config.yaml
d_expert: 160
routed_scale: 1.41
init_std_router: 0.00781
lr_router: 0.000287
vocab_size: 9995
norm_eps: 1e-06
tie_embeddings: "early"
optimizer: "muon_variant"
lr: 0.00655
beta1: 0.93
train_tokens: 368200000
Below are experts of layer 9 (counted from 0) of a mixture-of-experts language model. Rows are named gate (a neuron's input weights, with its number), up (a neuron's input weights, with its number) and show model dimensions 0-127. Each number is 200 + 40 x the weight over its row's rms, rounded and kept within 0 to 999.
Before each expert's rows: a language model's description of what the expert responds to. This comes from a sample of Wikipedia text that the model never trained on.

# expert 7
It responds to: Capital letters and first pieces of personal names and surnames, such as John, K, O in Oscroft, Mon in Monroe.
gate1,218,192,182,226,163,200,180,211,246,113,233,203,189,162,198,265,199,228,84,102,295,213,87,233,261,186,172,208,230,215,241,157,250,153,151,257,223,186,203,227,178,261,183,210,220,184,163,224,264,216,209,143,184,206,189,150,206,193,222,144,187,252,213,255,228,165,161,222,119,204,236,225,224,112,255,225,150,131,170,189,228,186,223,197,183,187,163,234,166,175,217,153,136,202,189,180,189,193,320,206,244,174,222,251,198,206,184,157,246,182,267,155,195,160,235,243,241,249,193,198,236,195,187,221,189,211,193,225
up1,128,255,285,258,148,204,271,169,255,192,270,188,191,163,193,216,234,184,215,175,204,219,103,184,256,149,219,212,243,224,143,149,174,226,204,139,272,187,212,174,230,137,188,194,164,207,139,212,225,217,183,193,148,230,279,215,128,175,219,164,220,195,225,222,276,244,249,228,167,142,190,155,183,220,184,263,200,298,189,187,198,186,212,196,210,213,169,152,150,198,119,158,206,215,197,134,180,127,170,297,215,286,254,179,232,196,185,208,145,245,196,211,217,214,174,220,200,172,233,133,200,206,260,182,202,168,214,194
gate2,273,194,172,153,229,129,195,188,238,200,171,255,201,186,170,258,222,282,208,243,143,94,313,264,180,168,222,186,253,220,171,213,255,201,204,173,183,278,208,183,209,184,186,217,209,171,176,241,146,216,148,212,143,211,210,202,217,251,148,210,253,166,170,262,181,153,186,176,203,119,262,239,205,217,210,190,166,230,107,198,209,202,232,190,200,176,142,149,253,230,210,177,194,176,223,176,181,203,154,188,249,191,212,252,200,137,222,231,254,214,124,137,252,207,183,219,181,267,210,247,203,119,245,196,227,111,206,166
up2,196,160,151,184,201,169,238,249,211,210,250,252,199,213,146,218,191,218,252,187,187,174,189,137,184,197,227,250,161,236,246,205,244,199,193,166,228,157,186,198,172,250,243,202,201,173,273,163,234,165,140,118,227,212,318,211,211,146,249,187,198,161,227,188,183,192,152,214,181,114,142,209,249,270,132,236,228,302,235,217,211,122,229,196,263,152,226,225,263,182,160,156,198,134,185,231,119,239,168,180,196,216,203,133,195,237,232,192,164,203,231,184,263,173,150,180,190,233,228,263,199,134,222,208,116,174,255,203
gate3,231,161,223,189,185,253,212,173,173,223,226,231,204,147,164,204,207,201,169,183,223,221,204,160,217,219,147,204,217,256,216,226,233,181,233,193,275,147,204,272,211,213,185,240,194,167,189,274,97,198,167,163,259,158,178,263,247,178,154,151,244,151,194,192,238,197,175,245,188,220,146,198,200,162,246,166,284,147,205,310,166,221,212,154,182,233,222,181,243,232,209,265,156,118,201,290,227,181,269,228,202,196,240,178,149,180,216,147,162,106,173,220,151,232,231,281,124,197,238,145,226,160,216,162,188,163,162,161
up3,241,173,243,134,192,185,235,159,215,188,229,250,229,116,181,230,187,189,136,224,198,221,108,210,202,194,151,214,274,168,218,213,240,175,206,205,241,211,213,266,151,196,264,230,175,197,276,224,182,152,192,171,267,236,157,220,234,162,131,204,136,216,137,202,305,147,195,237,177,154,106,168,199,200,234,244,316,210,155,252,217,214,185,176,180,268,202,197,238,167,210,191,130,154,197,210,233,193,211,254,220,176,222,183,158,129,188,217,165,207,243,188,197,253,272,218,211,168,255,121,182,194,207,158,240,174,182,173
gate4,215,212,203,211,214,239,151,209,134,168,131,247,188,149,199,233,183,245,144,270,248,234,262,131,203,232,159,235,205,173,169,185,243,181,278,153,184,153,271,262,177,170,145,220,240,190,168,249,173,213,103,149,234,187,205,211,214,145,250,229,240,185,249,242,284,223,148,220,167,154,153,264,223,222,240,222,203,134,208,250,150,272,187,157,198,185,265,187,203,211,185,228,160,253,162,192,170,206,204,210,186,172,192,183,217,254,206,173,178,190,185,205,206,213,264,191,176,214,233,251,157,171,202,94,123,251,199,117
up4,158,279,225,221,161,204,167,235,204,189,122,213,202,152,200,247,243,185,203,197,185,260,158,217,238,190,216,243,192,196,165,202,252,246,262,183,219,173,246,164,221,208,170,168,169,227,201,168,194,205,134,161,201,167,190,232,168,225,202,180,253,239,121,236,218,215,227,212,163,107,190,265,192,289,197,300,298,181,250,162,220,153,211,143,195,163,226,161,144,151,248,245,164,168,206,199,210,257,228,235,204,227,256,218,127,157,187,141,219,140,245,127,219,178,294,213,170,122,212,216,145,150,172,225,190,214,219,164
gate5,225,153,193,136,214,237,248,160,275,127,132,166,172,167,214,201,206,200,85,131,232,199,200,239,166,227,215,222,149,173,293,175,240,177,230,146,189,128,201,227,238,145,225,251,185,165,183,178,247,195,276,169,195,226,146,232,207,177,211,194,157,183,194,221,256,230,215,191,255,194,179,195,133,211,177,150,143,194,246,197,143,214,166,181,199,199,212,137,255,116,265,197,170,230,216,221,182,253,165,184,260,291,226,235,197,178,241,171,189,208,182,267,233,231,272,160,151,239,183,171,279,179,194,232,245,216,241,193
up5,217,224,116,272,249,182,219,271,202,198,247,195,221,246,199,252,271,207,196,225,136,108,195,201,225,186,211,211,274,137,134,247,331,102,218,127,149,252,236,193,211,190,205,233,133,227,167,221,159,198,216,136,206,160,187,255,218,172,96,210,191,219,167,168,149,224,171,264,215,248,189,184,171,193,269,200,237,182,206,210,176,199,186,239,197,196,215,251,177,187,177,193,219,153,248,146,222,211,253,212,203,245,192,181,151,190,238,215,230,214,182,232,187,204,178,198,236,152,172,157,158,206,176,180,276,151,153,146
gate6,136,186,224,220,208,190,192,189,177,132,195,159,259,260,235,265,268,261,166,228,279,143,195,265,197,108,237,226,232,182,203,209,247,143,177,188,212,188,163,193,167,243,223,165,203,144,191,214,203,233,166,230,207,185,209,148,153,244,184,198,125,181,232,251,214,227,226,206,231,157,194,239,134,233,256,213,148,226,125,213,224,179,132,196,209,239,154,229,202,223,119,111,212,165,214,140,286,180,230,235,175,175,218,188,111,204,208,141,206,214,155,195,235,196,184,239,215,155,295,224,232,189,231,162,298,199,202,199
up6,214,179,159,273,297,172,182,212,164,191,234,175,180,245,189,195,132,229,180,250,197,231,262,132,179,205,183,117,227,275,288,243,206,212,182,219,197,191,184,210,132,207,210,228,154,233,199,168,236,217,159,325,212,187,180,229,226,220,194,238,206,156,192,133,232,185,234,177,216,135,230,219,233,267,213,119,136,184,219,168,210,243,105,235,174,276,217,163,218,221,134,196,218,169,108,242,190,189,199,273,204,170,219,237,201,164,171,201,205,234,229,166,135,170,189,227,206,180,145,175,175,136,195,188,273,225,181,218
gate7,194,213,151,213,207,234,243,198,278,225,208,200,219,213,158,201,213,188,232,239,193,142,248,173,106,260,168,135,202,258,158,261,189,71,188,153,190,169,174,173,221,161,222,222,226,271,150,286,155,209,172,183,212,159,196,214,262,198,198,213,236,210,195,172,208,152,189,268,115,174,203,145,168,227,290,267,176,186,153,224,162,200,241,179,154,167,114,231,204,183,222,247,187,224,194,244,144,191,204,229,203,182,181,181,251,206,244,229,193,224,244,240,184,230,172,244,241,202,256,195,207,195,260,204,105,145,119,220
up7,154,213,229,117,199,181,221,297,110,197,155,215,164,202,165,205,216,221,158,218,189,224,199,214,150,224,225,164,235,250,144,271,187,168,238,187,195,159,170,160,139,224,163,198,251,189,211,181,173,172,234,172,181,201,191,224,241,239,272,219,206,247,173,198,242,131,191,243,261,244,145,215,262,79,218,193,191,260,140,221,162,219,284,231,201,173,212,236,232,161,200,225,151,160,190,254,248,181,198,190,226,214,211,193,158,239,206,189,161,137,96,295,139,263,218,158,244,228,159,226,167,218,236,222,203,219,168,173
gate8,170,173,226,203,217,197,175,171,217,193,180,182,163,136,274,156,204,114,200,282,159,149,174,239,186,211,181,235,203,240,224,178,191,159,265,266,209,191,249,229,286,122,182,243,233,241,184,208,207,161,220,187,174,246,207,210,218,217,95,235,186,254,182,258,213,238,189,207,204,185,161,183,209,169,137,156,100,265,198,193,227,175,142,196,134,175,232,185,288,297,226,230,214,202,228,195,160,181,204,192,211,146,255,201,226,225,205,164,226,154,179,150,169,226,298,163,142,186,188,236,214,170,293,177,153,194,182,244
up8,236,201,196,179,187,287,252,198,198,118,183,183,281,203,155,206,151,182,196,166,85,194,260,187,236,116,233,167,256,165,203,231,240,250,116,216,224,231,260,173,160,177,212,179,95,232,189,201,172,202,202,267,209,235,192,234,158,215,236,221,143,214,205,154,167,184,173,212,204,215,248,176,233,247,240,221,154,201,186,217,173,265,184,178,202,186,165,195,240,122,155,228,213,154,209,151,271,183,221,149,189,195,174,250,145,309,169,205,158,218,166,183,192,242,159,264,201,209,252,211,216,206,182,184,251,138,243,263
gate9,193,141,244,177,176,157,187,169,155,138,188,184,238,235,178,216,272,204,196,186,230,161,175,212,186,200,215,197,134,229,278,182,174,241,176,284,181,221,218,230,151,273,226,217,169,206,244,227,236,167,209,111,200,252,129,265,122,193,248,109,222,145,151,194,223,167,246,177,183,173,211,248,168,204,208,136,221,155,224,147,211,210,165,295,153,161,232,141,195,253,218,214,185,203,204,164,273,147,187,194,204,240,174,262,228,290,138,184,191,237,196,204,206,190,217,174,193,185,235,206,224,153,250,172,239,312,165,207
up9,140,209,202,217,238,268,256,173,228,187,183,198,180,213,164,188,175,170,248,189,162,166,165,232,235,178,233,180,283,139,195,215,239,205,188,184,233,148,238,205,170,166,187,134,263,287,167,238,245,199,204,263,164,96,210,137,205,180,199,211,197,220,214,184,188,232,222,195,160,214,218,135,251,223,246,257,190,226,163,283,230,172,230,155,183,242,114,105,191,150,211,206,257,163,290,196,226,242,243,172,193,163,170,209,201,191,223,209,223,137,195,159,150,230,206,219,142,179,110,258,119,225,255,224,216,241,155,231
gate10,166,204,134,179,194,216,226,175,167,264,188,139,268,332,200,244,212,216,124,219,154,177,119,207,151,182,216,252,195,182,130,180,229,145,249,179,211,213,207,212,165,210,202,179,206,219,175,189,174,199,184,255,141,155,255,196,211,232,127,190,152,221,292,233,184,180,156,228,144,128,191,130,223,288,213,264,213,147,182,170,237,233,200,190,239,209,206,158,207,197,152,191,226,221,115,205,228,246,264,252,255,214,247,180,211,237,247,169,214,107,191,184,158,209,202,216,226,193,199,264,227,187,167,221,179,171,273,222
up10,187,182,234,315,170,138,171,214,174,204,259,190,114,199,141,147,214,227,217,183,252,230,243,208,239,221,201,163,140,207,180,252,126,198,256,221,305,207,193,133,185,210,206,122,210,183,214,172,275,257,201,182,186,200,124,188,203,207,247,240,174,236,245,188,232,187,208,151,202,267,211,146,135,223,204,190,194,251,201,224,248,163,261,208,233,206,182,278,145,136,244,141,229,208,178,208,162,161,215,205,297,175,160,209,163,200,105,197,175,253,232,170,246,162,210,255,153,236,202,187,170,173,180,206,190,206,172,169
gate11,159,208,242,185,261,211,155,241,218,152,213,195,179,220,242,199,170,172,154,183,199,160,231,195,156,211,235,126,87,214,180,186,179,246,237,186,287,238,187,198,262,216,161,174,174,210,251,149,200,261,163,203,159,239,219,237,224,198,203,229,191,180,143,234,196,282,236,247,141,206,265,160,185,209,196,138,199,130,249,176,259,205,158,206,236,185,101,288,233,211,209,117,194,177,208,256,190,230,195,199,211,205,189,266,219,239,226,183,159,239,194,130,242,185,195,251,220,237,136,189,212,246,190,97,126,146,194,226
up11,241,257,152,207,208,164,237,220,207,222,151,194,159,216,188,184,231,175,214,210,208,154,221,135,194,163,187,150,248,186,202,138,200,230,193,209,176,247,249,221,258,81,238,294,180,188,207,254,185,167,195,153,213,183,204,239,253,198,233,204,102,218,261,205,179,206,180,218,190,206,141,180,275,221,161,268,242,217,116,250,207,227,186,233,199,246,179,175,171,156,222,223,200,199,201,185,153,165,217,242,126,175,166,192,233,128,213,179,212,219,191,270,207,225,157,89,196,343,227,243,188,212,198,203,231,168,179,134
gate12,226,220,228,178,197,224,209,198,221,162,192,208,257,149,282,197,178,242,170,197,220,217,167,218,230,177,185,210,93,125,189,233,148,207,255,173,197,174,185,193,186,299,231,186,175,167,148,232,202,207,231,203,209,204,216,157,107,213,243,236,252,226,278,124,211,152,281,231,226,199,200,235,182,209,293,130,141,175,220,186,140,159,109,213,183,119,218,283,198,207,175,196,221,189,166,195,226,216,262,190,203,217,144,181,200,159,175,297,236,222,159,195,154,248,186,145,137,186,259,233,201,247,174,211,199,258,189,192
up12,193,223,276,221,211,174,194,220,172,226,207,178,234,188,178,256,175,168,271,219,176,219,207,249,171,182,271,126,206,226,170,227,175,227,216,282,135,163,190,249,126,217,152,145,235,221,252,274,211,201,267,230,253,245,179,143,253,272,209,180,151,173,183,128,239,189,156,162,167,237,150,212,170,139,200,209,209,222,196,185,242,206,220,204,200,203,100,150,155,203,215,174,243,139,190,181,253,121,158,256,178,200,238,275,222,179,213,218,236,211,137,156,166,196,135,285,220,225,182,181,158,171,173,262,183,170,163,256
gate13,145,186,209,238,258,156,122,197,290,172,208,224,202,208,254,205,237,133,213,210,205,130,160,202,185,148,229,185,218,179,174,210,183,184,226,212,179,276,190,182,230,201,173,219,216,108,230,196,176,189,197,153,218,151,138,128,140,154,260,220,190,266,195,93,155,277,161,174,184,170,247,237,272,301,204,257,186,154,184,224,256,291,261,180,202,254,227,224,195,201,158,208,191,268,220,187,256,179,190,186,200,170,223,186,233,157,243,234,221,151,171,195,149,222,133,202,224,148,208,194,172,246,206,189,183,239,166,247
up13,231,190,236,118,165,160,163,241,230,201,190,177,236,158,202,203,228,266,200,269,193,259,192,185,174,142,207,312,219,198,224,150,174,206,201,219,231,196,217,236,93,197,165,243,178,179,125,165,156,235,253,206,176,154,208,202,203,225,186,230,200,221,243,185,167,304,198,204,189,219,249,203,188,194,173,207,179,145,226,170,233,219,164,177,198,238,198,160,310,193,236,181,207,110,212,237,209,233,268,247,229,223,115,128,148,139,181,199,213,187,210,164,246,186,262,167,223,247,162,258,242,166,202,150,95,210,193,185